python train.py --n_layer=14 --d_model=320 --n_experts=32 --experts_per_token=4 --d_expert=48 --d_shared_expert=0 --activation="swiglu" --moe_layers=[1, 2, 3, 4, 5, 6, 7, 8, 9, 10, 11, 12, 13] --router_score="softmax" --normalize_top_k=true --routed_scale=1.0 --balance_loss=0.00474 --balance_bias=false --router_cosine_scale=14.0 --init_std_router=0.02 --lr_router=0.000438 --vocab_size=16384 --norm="rmsnorm" --norm_eps=1e-06 --tie_embeddings=false --optimizer="muon" --lr=0.0077 --beta1=0.93 --grad_clip=1.0 --batch_tokens=32768 --seq_len=512 --train_tokens=269400000 --steps=8222 --dataset="wikipedia_en"
Below are experts of layer 2 (counted from 0) of a mixture-of-experts language model. Rows are named router (the router's row for the expert), gate (a neuron's input weights, with its number), up (a neuron's input weights, with its number), down (a neuron's output weights, with its number) and show model dimensions 160-239. Each number is 128 + 32 x the weight over its row's rms, rounded and kept within 0 to 255. Numbers have three digits each.
After each expert's rows: a language model's description of what the expert responds to; "mostly gets" lists some tokens that are sent to it at least half of the time. This comes from a sample of Wikipedia text that the model never trained on.

# expert 26
router:121081137097118100144140199147123149088103114153082079132111097105127131168091084118098103197092045120203100123176125157143119101123135141102149106130131134115140172140130132145139123110113106121097122054105186180116175096116097096138130157
gate0:221181099190140110088162125200099064143202111120151143134109149115201109096147053141113122169132124151180162158100102078084153171136155112144143111082150128133129091094133110133150170176067139119141076133130165153188163143140136126110101173
up0:217111145168107117116109095089144112134121157126150089159062144125069205115126108086106112079135127120147124117161086043124206096180131091126094148123139175114161132139170169130155083139182164131147136096104149177181149117178106118114174124
down0:144146190158092163107100098137115122153115135112075084167113177140019166095188178123094096107100103119125087123161101092102162098150121120110148125145104150123172115118120165058179075135128134093150167122154170151124164088176165115081157182
Digits in numbers. Individual digits inside years, dates, scores and counts, such as the 9 in 2009 or the 1 in 1926.
mostly gets: "9", "7", "8", "4", "6", "5"

# expert 12
router:093115106135102106145120146104128157096150191118204135068118129133120133136034085120115143125079107162125088132104117119097128119118116100131132134149076105110098129102162116158074116146156134087169201123137136163151154132166127129146153123
gate0:164125136096128111111149161134119118102173108092151099104103128140163119140137091080162165071100081160161146129140152152100084112092142140179128113152090112065105086068113141124121153118146133126179155117170103129080160092169157076101108102
up0:131177118156106055100170097099187085090144148074108106122160116146148107116160110096115162151151094139099157124166140066100097144086095159181189115122180141089129077130144190077120130146117123112158118129101080083143125125136073111107135122
down0:191174166122114130059148161180127126184126179155162113115088165210148143114121149110123123088092120121115115145162129145126151052141151174133075167166068122151143147129147115146155140154102132150104149103164076104131101111146117176083099156
Verbs and predicate words. Auxiliaries and verbs after a subject, such as was, is, has, be, became, died, plus scattered digits and table words.
mostly gets: " became", " Apps", " JPL", " actor", " %", " ·"

# expert 8
router:113127152128110109093100107079107115094140124196108170124139151110117150154220162097123130157148112146144172144115145105118116153127111112185081189132127121149141136134184086079112129134143124150077095130145109147155105109112124128132148124
gate0:153106123126118074147126177132127072112142160166145097151161135090193128130145127116107155171080162147170114042143130106152077066102129087119119141054159115119174086123149140166084147173153174078155159164151150191134098133159177109112112167
up0:146105149140091118171142129117198105178087048192160099111104126151061055151154123115068120188160105159149127070092111141181107132162180075125083162113165128134202113127116093128129129154183164195137111117097203121082111130156160120141124159
down0:051181115106199114129175140097088182146108080161173177131138159038109131142120123109132148099137078147132072168063108063106130093122120145153168146142087112105123157125144130114106132150145022144108159135171126110141148130117112146192117160
Suffixes and abstract nouns. Word endings like -ed, -ity, -ation, -ment and abstract nouns in expository prose, such as one-based, human-ity, role, order.
mostly gets: ".\"", " town", " village", " white", " example", "Scientific"

# expert 15
router:105054125137093131057127138074181127186138143122143102098121157144117070128025095104103135084125099144134098130115124119157112144134083114108202152114131108128099166120136104107110059147159044157129153119136136142106094108131110167164152051
gate0:138109144101173147119127101111115130134116139090130152149095147146140070117064148137124094119156132137099083117166120176168063162153168107100097120144147108188175111181166111090079144103145107105150150149128122194078079112128149160148167150
up0:133158172176060074124187163161172115055106133106133114159169108131220178105135115106102168140144140168132160100092105138083090153123091110189101163127139150124114084080092116121147118123166153121107142141124182163130125110201147116111178091
down0:175093067080094134075111116142170129148108128151191132122141102170147140130121147148108138122088135119091118137143085181089169114127108132079099119120117138168134099146127106129110151112124149048105080138139154062101141108091177188135049127
Name word pieces. Inner pieces of foreign personal and place names, mostly Slavic, Germanic, Chinese or South Asian, such as Kežman, Attlerud, Chih-yuan.
mostly gets: "ah", "ab", "ak", " Le", "ud", "ung"

# expert 16
router:134096065127103126105113109073112074082152162098157139181153148157073118164099172145117087150111124147120152096135128116174125119068129170129140149109156079167127161146183102121102073144082134158134181133128107128023105067138102128104164149
gate0:023045083147135110115098160116112149141108145103119114116093147119143111067126103147153169150078160140126141160127169089157138132130082155170085192161143066135131180156076091124109131136064157060083128157122144156143167133133115029141093139
up0:149084108144085146185116143153119142099143139125124191142155178157090172137176126128099144139127134160110096101157187065178134174123120178123078177185127163134151125163205071099137136136172103142083115106139126148083186138137082155112141179
down0:136144147108156147228095146105128113161097087081095105083135126181180169131143142098134129138155127115125099136125128163152115108157174120168194099118177132122122158103125203111132132161150095175116143139125164125172093116133137089128147113
Geographic coordinates, locations. Coordinate letters and symbols (N, W, °, ″), compass words like south or North, and district or place terms in gazetteer entries.
mostly gets: "″", "′", " Co", " south", "°", " et"

# expert 30
router:121095121159154128099095165089143108207133138129137121101112150140107103081114163147077208138075105103153166111096113071137131138143087154071090109123205128098134144135126078097174071118122040147144109128141106110119118118105181144166157129
gate0:164127135102109095103147112168133108144148173169112065115173208174143104083153149106083163177135106112063151100128102186131131156132143138105125094079104128091126115172122122155159180155178092101118129198127084118095157096081103147174133124
up0:054189168119150160086139174178104122083158119154151112175163161082135170111133160152154192125108059120086112125088075141117149147128112176099142092099114159092105138201148155065154196161145116141136118159088072090065118020111064101139180150
down0:179068110095112104138161130108166133140138061142128080055128203098159087136094146124110059090139092117150069132109108127080164141127174123083107147128121136090171107151089192195096121115155096124150163145095093146123162183091137121139132117
Capitalized word starts. Capital letters or first pieces that begin proper names, often after the, of or and, such as Rad-hanath, Ts-inghua, F-oggia.
mostly gets: " Ar", " Z", " Sal", " M", " Qu", " T"

# expert 14
router:104138129130101098145107139097131128103125170051152158137127118086114162136149170083119153170126108134141062150135115072148152104139098145092176111177074163104134139143228141092095095161082124124094117078121124099161155133135093143129103117
gate0:109091117116125105150133089095169120127068119175069139134127146131163053119140163130126037105144121118104191205138140113181123155072106175079124193149106176117150102106156145144096088128151139152118153148145101092106119172131146105158177133
up0:160127112162133115109112125158105186136132083089144096123114106098050142149096149134120085144051122117133163153104184119167084085148123166120176164160109105134114139080168136138180160134165155115173162100125120150107116151115192116076108081
down0:110131112120117083140167126133165114172212076133107195139176192153153141119127125153114126127168125124151131127182116087123144149150204091150144103156119124111158098206098118159113195080146109090156142120171113130157119165127068066091188104
Table digits, infobox fields. Leading digits, often 1, in stats tables and career totals, coordinate byte-order marks, and infobox field names like Valve gear, Structure.
mostly gets: "pl", " Pl", " Be", " ch", " Loss", "Pl"

# expert 17
router:132166199122122120094126123171141125130149141137136155101079110139103153128112118159146051088126142129138072144135111073130078126173170099147183120160138143121148100105193114086099174153201128141105137105115099145152134157216162134157120067
gate0:100125097100141091156074133115156175114164139098087108135155163122073171165052215138184078147145114090152141093141151145138127135104156083126141163175120127124095116125113152111123179159098110168125138151096133126074155110171145168126092145
up0:125109152128117131061168185134111138124115138150113130161093149109135116082199108128098073103120166141124116133117140158127111139115134148130147168093147153121141081141197159160114119061197172180120194142108129151133141078181097108085118134
down0:185099178134102128092142109132110101187127099134084079083075078192124131164157101098109148131130154140135180128184137146126126118127174172120123130132089086144227156117160078146111130148104158121147143155163140116123106163154086119180188101
Sports competition names. League, team and competition names and codes in sports tables and season text, such as Cup, Championship, MLS, ENG, Panthers.
mostly gets: " UTC", " MPC", " JPL", " Championship", " ±", " Cup"

# expert 13
router:093126159122100110133157153141119138145111172145128127162125154123071168137096097135134132045081155103112156119139139162154104130109137166146136165156103101114073142150111128138114138120160125127124109121113152124139144176063106095191144111
gate0:107111096132109131153154130132169150201143142166206156156124137049110115102176142151130129154084130107128125136154123152158115144121091157076146148100154062097119085134107156138170113112107119079097126071078123146107093174142144139152165087
up0:123152104149162141092101072143125152145153140057109114114121127123167154079099125076099126134142138099167194096179100077173152144143151124094129113099150055141141160180103160072111106156087137181033143178170173131122126120045105106115165141
down0:168097116141128123154107114080124160127123197149125084135124124139152102143106087111162154143182066122142037137092083119089074089122183182102102148137140152194114126075136114101164108035149051137124112127134083147146111149106209139089145158
Prepositions after verbs. Mostly on and other prepositions or articles after verbs like served, sits, research, and institution names in biographies, such as University of Cambridge.
mostly gets: " on", " On", " played", " London", "On", " close"

# expert 0
router:112057153177114145101140161121092144123116193107123155125144102123127161107116134135115108186112161107186133082179084141091123184159142140180093148154181136133080158125060099126084057187163108105127100126117148106087173136102112128094147144
gate0:097126098165128114170132117125130142104140198055161146061125116138128119085136081107110151127146099108152112102064196136120135135126190132089093148119187169146094127138103113127163153110113146111071156146153152142139146105151119088158116135
up0:084108144193098152079128172157114141135111145066117117129133163118131111101101105126038103078131144084122136139132106101130126147192089132088104153151126074141077117116090070122153073184186202081175181128163121147102113104125157135071169146
down0:167161145167149122128144141155110136161166116127124137101137165170132123097095109132123147136101080138121031139154137102122148163093159115113178133085132120090173154196163149101156113183128035184073127121114148091203141142153169091091140097
Spaces and number words. Lone space tokens before numbers, especially years and table cells, plus first digits and counting words such as two, three, following.
mostly gets: " ", " three", " following", " two", " four", " five"

# expert 27
router:132149185091116121091083120149107162124087139185132134130116160087103142151116156073124199115109145113129133117151103144150162135145115114178102192145122129141121124093114133198089153165157144193158129129118127147150109118082046122117147133
gate0:158119127138147154104140143135168128217149197089143113177126134118141106164109127086140163135122118098194118152181095161160109169200164123171196188108106105097151149149108173098130156207117143117173106163108135105176125103126084116147041078
up0:129144072122152099104120100110185149138105210174112085094064133076114108111193146115131157158148123125098116114132151113181097165077174125168072098150129175124105136180086134112125123178150078127090151123132119131076157128093125122092183109
down0:067112042103202173110133103161136093062097193101165136169170167153099124062126123150128135159138094160072098186106164164107141144106196152123124127096170119138121141120181072116101151140099094192164120112105167101139140115087174175136159156
List dashes and colons. Hyphens opening bulleted lines after a line break, colons in infobox fields and times such as 20:00, and hyphens joining compound names.
mostly gets: ":", "-", "–", " –", " -", " ="

# expert 25
router:104107127090111164114130091073136135193117155185138150097172148186112167121126107154111218162086107138143128130088093056082119139171178152077119091175158084104138184130048098149154133161169101160117147173062151159147162131145167122202155119
gate0:176157149133167190175150085109117094141113174133100164132118073109155146138183124092162150144141122108110180153134172118103099099071082166135130143131116092122081147165196125107148164158093169123105110130181096100151173125104105071113118155
up0:224101100144147088168155150169133182191136103054094107112123147104135129110133134129111108160165180101164114135096134120164139195053187067136122158068120133113103091093139120192168150113200147111148113127122172130127019137108163168137120117
down0:117152147116116152123163198098158095199126188107166070167098179145149105163124135119106141128126166106110089141134112162096128138139098093090141142064182140075143128078161157117125138114139046173139121134101090119114145121193076137103110118
Digits and place-name endings. Digit tokens inside numbers and years, and second parts of place names such as York, Kingdom, Hampshire, Rica, Idaho.
mostly gets: " York", " California", " Kingdom", " Kong", " guitar", " Virginia"

# expert 23
router:116061068105154099115093156138077134101174106164148083143111113080114108154103088171074185114191153174120135133110134093144094138124144107155163111186110153065130119168105133124087121090148170136114152111125133157114169091113106092130121118
gate0:152088071122177144114125085161154103154128128078099122088166066111164091110092112172119147143108116125174176135150074177107109128095111122093111112114152135108134165115075157104211069076100099156111084147167111118093100108087114102146122073
up0:128116193147095090089154155125183132176168118127131085074197156108099148122113167071120102126131148124120175112116133099082151141061177149060104116155103087146098094107160127134069091099255068060132122137128164092077163073165122073139187139
down0:213124113141119072170121156138108083210127074097202146141086093170193083074093079163073130132186123116112179064126133055139141124124080144076103123142105135128111144154163175119156130087140176128132105131134087104105187157196101103130046126
Prepositions and connectors. Prepositions and linking words after verbs or nouns, such as played by, coat of, planning to, acquired by, with.
mostly gets: " to", " of", " for", " with", " at", " and"

# expert 19
router:129106087099187107100121092094151077150118202149122167116130103134131121152087078154136077125110187151211124165138164047125134140223129138100123137168168156122149113114141142119093139114153128143138109098159132108143132174113143082099061163
gate0:070154097136168114111150082137171107147142113134152084161142206059120138146144114174131087186132125124177123142154151098089105107198144150121169106079104181127110112127132128123106134154114139106085066044151127180194156177055099056165088141
up0:079158115161162155200141099150105133121141170168149096190186123174168167137142115117097116059185098129154103135114138154108153196129122157109139135174089075138126126141103083120124103126183116159115140115138127113119085096139131124081240154
down0:143083110177170111185112169109115099067090129120162108128098121132101132134113121086104145196086129100117086138112142200134138148137125083087114151087142127121111178148163137141169139145125235092139136107135135106145128141149173095119116105
Finite verbs after subjects. Verbs like is, was, can, may right after a subject noun or pronoun, plus subject pronouns He, They and nationality adjectives.
mostly gets: " can", " National", " He", " They", " Ha", " may"

# expert 6
router:163090115122098111094135122157151118111110162131115114186139126110155050110129153120114104142117176127110162132104161158111163177150061142181136206075147127131138176096163148181113173112123146139180078086127127129141118127117107106095060135
gate0:194138115146170131140115142064150135177150129110115149106106127142138161093103116127127124080184129123114159121172178053142119141152150164141156159128146105111109104127097124165199122145109085093123095120155112138181180091187159088117051117
up0:215143112119085116154074114152123123141179156138157181090143146122084147119131035187181166155174126147070041078136093103215125187080096133158183133151132112087118199134075106207077137156142141119136104148134148094126090135155120109151108093
down0:098148177100138060217161128140141119126050103033026054105141155102163089159130121162162142145074124128095087107110094119130190135144152089117138150149074134094192124186094142074118103123140207158142159137129125141073116115168110108099149143
Separators before numbers. Spaces, semicolons, dashes and opening parentheses right before figures in tables, stat lists and prose, such as ";" in abbreviation keys or "In 2008".
mostly gets: " ", ";", "–", " (", " —;", ");"